Experts of a small language model: 8828 steps.
Below are experts of layer 4 (counted from 0) of a mixture-of-experts language model. Rows are named router (the router's row for the expert), down (a neuron's output weights, with its number) and show model dimensions 160-199. Each number is 500 + 50 x the weight over its row's rms, rounded and kept within 0 to 999. Numbers have three digits each.
Before each expert's rows: "comes before" lists some tokens at least twice as common just after its tokens as in all text. This comes from a sample of Wikipedia text that the model never trained on. Tokens count by the router's weight.

# expert 1
comes before: "-", "|", "\n", "==", "=", "The"
router:483459542455536451398463476626446513581461501473466484500469473587403461521449486535415540527562440424486446516561470451
down0:521520506488450468523468496509552490458608520426496519530576414428459587569491506499499470588489419558525460463473535563
down1:545471395560499521597552373496486503428532496473450504485467451541506408532546537502518523520455462503479470420397560543
down2:479531474483545462500498499466497487398451458408503455430429459467487569425446510429546491432536376500476550419548507546
down3:462469532466524451473580573481480434585517560517496489444512579411464520525528538456427501485522523509520490396549448466
down4:598505519510506479549531490464528483428520477519434485465483491526496485545430546558512432536529464524436497596490496540
down5:524377516455562527481413551484469495478421521521501439485423466541570456507518533498511485501455562461450535535598512443
down6:479469483544535539534485440473513528474447477482539532502478456517527546472493495571536532523493492479473562582524516473

# expert 3
comes before: " of", ",", ".", " and", " in", " to"
router:563530571476592476583501399493552517548455405540417512598473466453569476435552546485513479397477586470436503486580507469
down0:533588506596480444492410514546495480449498587510404410436428502502476517578508468580507417535466507420555541512552456457
down1:511554409584420460523454490438511485534511477514490530441501526545351518433510432525419495545426471534401473474528508545
down2:467546454449487454487531424620537430533514510512506513420533463454573514437504506545463387570457462481548478519518440437
down3:518522589554450500450492498449498513458501510543613520422501449471438488514474496471477490556481510417572396537509568482
down4:533489532499516465502496480429448549475497502452588430494470536541485401518466535497503492495516536435474525482523477475
down5:528496515568503552464472447360508491475423449493499489569467486488409489526568537475543547455507466516515580562552483456
down6:561574549382502419467538461537392521554443512475655495392517469535513510501473519599467565608515606570568459445587576549

# expert 6
comes before: " of", ":", " and", "N", " in", " ("
router:571473391537662566552512501621598490568589532519514491525463491435439433543458430443451408506507615453436497512370472599
down0:436422588518505476486499512504471542480474498494570511522551462565513518399456503567478593644495483468508550453507461491
down1:576458414533496570528379492487619514492424459461468452492385512495540510523475533498437496493547361444449615551556509471
down2:491432506445501499516566603512430442603544380478529479468455509532473513609502392551449482464586465477471489432485524629
down3:497493444487434534541552558437443443502581529521512480498459474489508497517462502448480471574516549441539507542484568494
down4:504513541570555475538549432479546525516464453504531530452459519542443503553628456502444571434504468397484520481597575444
down5:457428541488423499534526528543512505477495539444469493585448580583516490573503422441438566573496495562541547451497505513
down6:404553559494515511507541447560458479520514466515458504498466537510494557455536537460535480472489510541486492431444478488

# expert 15
comes before: "9", "0", "8", "1", "5", "7"
router:388511499492463455486532473552552486554518490357401578515439555541531456436545618540457547477578526536405458485484543525
down0:607531526534461577570467501475420488416479590555432500415488435484514546490465469432454590454556547467544503569510504505
down1:531470535466426524456512460528504526481572512507502549467436569449512517491541410547401557454489636559504520548563529494
down2:499434539489472488556536453424450457413456460469361469507492462471509434490481500493569516488529565490508479495615468571
down3:452475481468427482484462545467552508499502458495493452557532522482505456569481443441526492434484423468464407481414525408
down4:557491495560579442528529551514469526494475390547568488401510518413493434501503400526545553471531587519472465526506626483
down5:600510543561522541579548583498512462497415447482560548410507455466589476531493527553462521527535518407556535468412442531
down6:482430467594550437456538555402535512549538457386468514494516577502552444493597490495432584527463541369449479508438484460

# expert 17
comes before: " the", " be", " a", " have", " his", " an"
router:446474518520470480534486376438588509454503467529546469535501519508568460529514470574513600551464539478460523540525560424
down0:468400538466494571532534519520582512535493509471509483484500481557530473524604514507425414506505496536414528563554560452
down1:560567493526498543496529550519473558443555526480581401487457438632518492562493478568500548501565551537571452515440496481
down2:533541410467436514543440440598545393476557461469481507446556489484505417480518519475472499561519430477535469559414492525
down3:511491537433515592483446491451453499487509441455511474547364484671469507505440499455498513532527452436486511413531424535
down4:527528455470513462530541522470460518444449484521566533497542456426447516491411429494527515510538483433460500453457504506
down5:513515469558419569523512519570540555587578455499403428475498527475517612536524458532518573521456459479484483479454469487
down6:480392583502512531543506391512440429416479489431546468455541481485523485406403533473485500552527526570560583473504499521

# expert 9
comes before: " |", ",", ".", " in", "eball", "s"
router:545499436469515538511452457426484497548472509549452493639504393441486559553538484501480429484501392584434556560496605552
down0:492486456486400522490506541538563403461530451520454485642557545449532493489452570585493485421437427299510476558529530535
down1:491528507421485431558599520600507481483548459351608444616552471492535479488561462492438492474546603561489470504474479557
down2:549550518516477546436530557503484433403509485514525540528451458525455469508403474522479522532407495446550466491469540618
down3:461553434459448594482549497552544556527565481556452510535419464467409599474499518488509539501497437513527412416512520505
down4:473450448521482446477472432511514451403582510461477554503568438496534587526482499532564508558497530509393485471428517462
down5:598571439670458449517607562476492460481484579546463490474433572491479506477487444500538513496414400535537552521493504383
down6:596524584542510507510526601440509446448500465589573472453531455479486584567519495532593502449574564555444567381479407526

# expert 2
comes before: " ", "1", "2", "year", "s", "M"
router:413452522449430491395460544520513518482488512440477558433590448554546439475453501520472602608509555527481501424470502507
down0:518445517430493473507527504481490455618589441401518441505561434505461501463507521475502418570478529454574519471509506412
down1:445441580536534483541432547544578483471416467571476417528528454562520454375570533579508438488542559448532508556442522471
down2:557439499433479469528515527498570548413547472521527573470565482499444457432427564506433465549472512504485418470464545439
down3:570504453427548490490509475422535506521431455597533532542478458421555482517503518522508564478545470565544469548605503513
down4:469488513572454514361509463507485555450503480489506523472535369423458493519540592436519462442509588388493469489567416550
down5:429500544424437403425583564528583518487522539492528438483561507601483516470532554488506475495481418541467497500475404509
down6:518538548525455417463460532511420451510443554556506579458520562469506554589519394524504538506444477435495512501438570458

# expert 20
comes before: ",", ".", " of", " and", " in", " were"
router:479517584466480530533511505491452369485531498541506482550495447504510555481454544519394477569517541490604512581639491505
down0:488502493468577545535516491523459541491502535529568524456465456464521602580493564469501555576432548477538531455520476581
down1:472495636598438452469520549468512496536449518500488451423507462552506537453509583499448354529446485539495628593419444557
down2:560440549435344482472443563570486371514556484521557484574497446474521538538425538438474560433511453501484474467533414441
down3:488381556490528467521445513496431432527474522489450498569536502430454427533587554490448536539508427499498591538532513511
down4:450571446406532492446485508436592529478544484402533487443546610446544557481491501503549506483479454572524517506565549493
down5:442485566487447429514615460604627549526429468493512541525460491437423568510501520480528465451478438434533414560478483481
down6:535543496479494491466476485405363464550549486485605611555538476527436462478513519625464465477586599436509483460552494514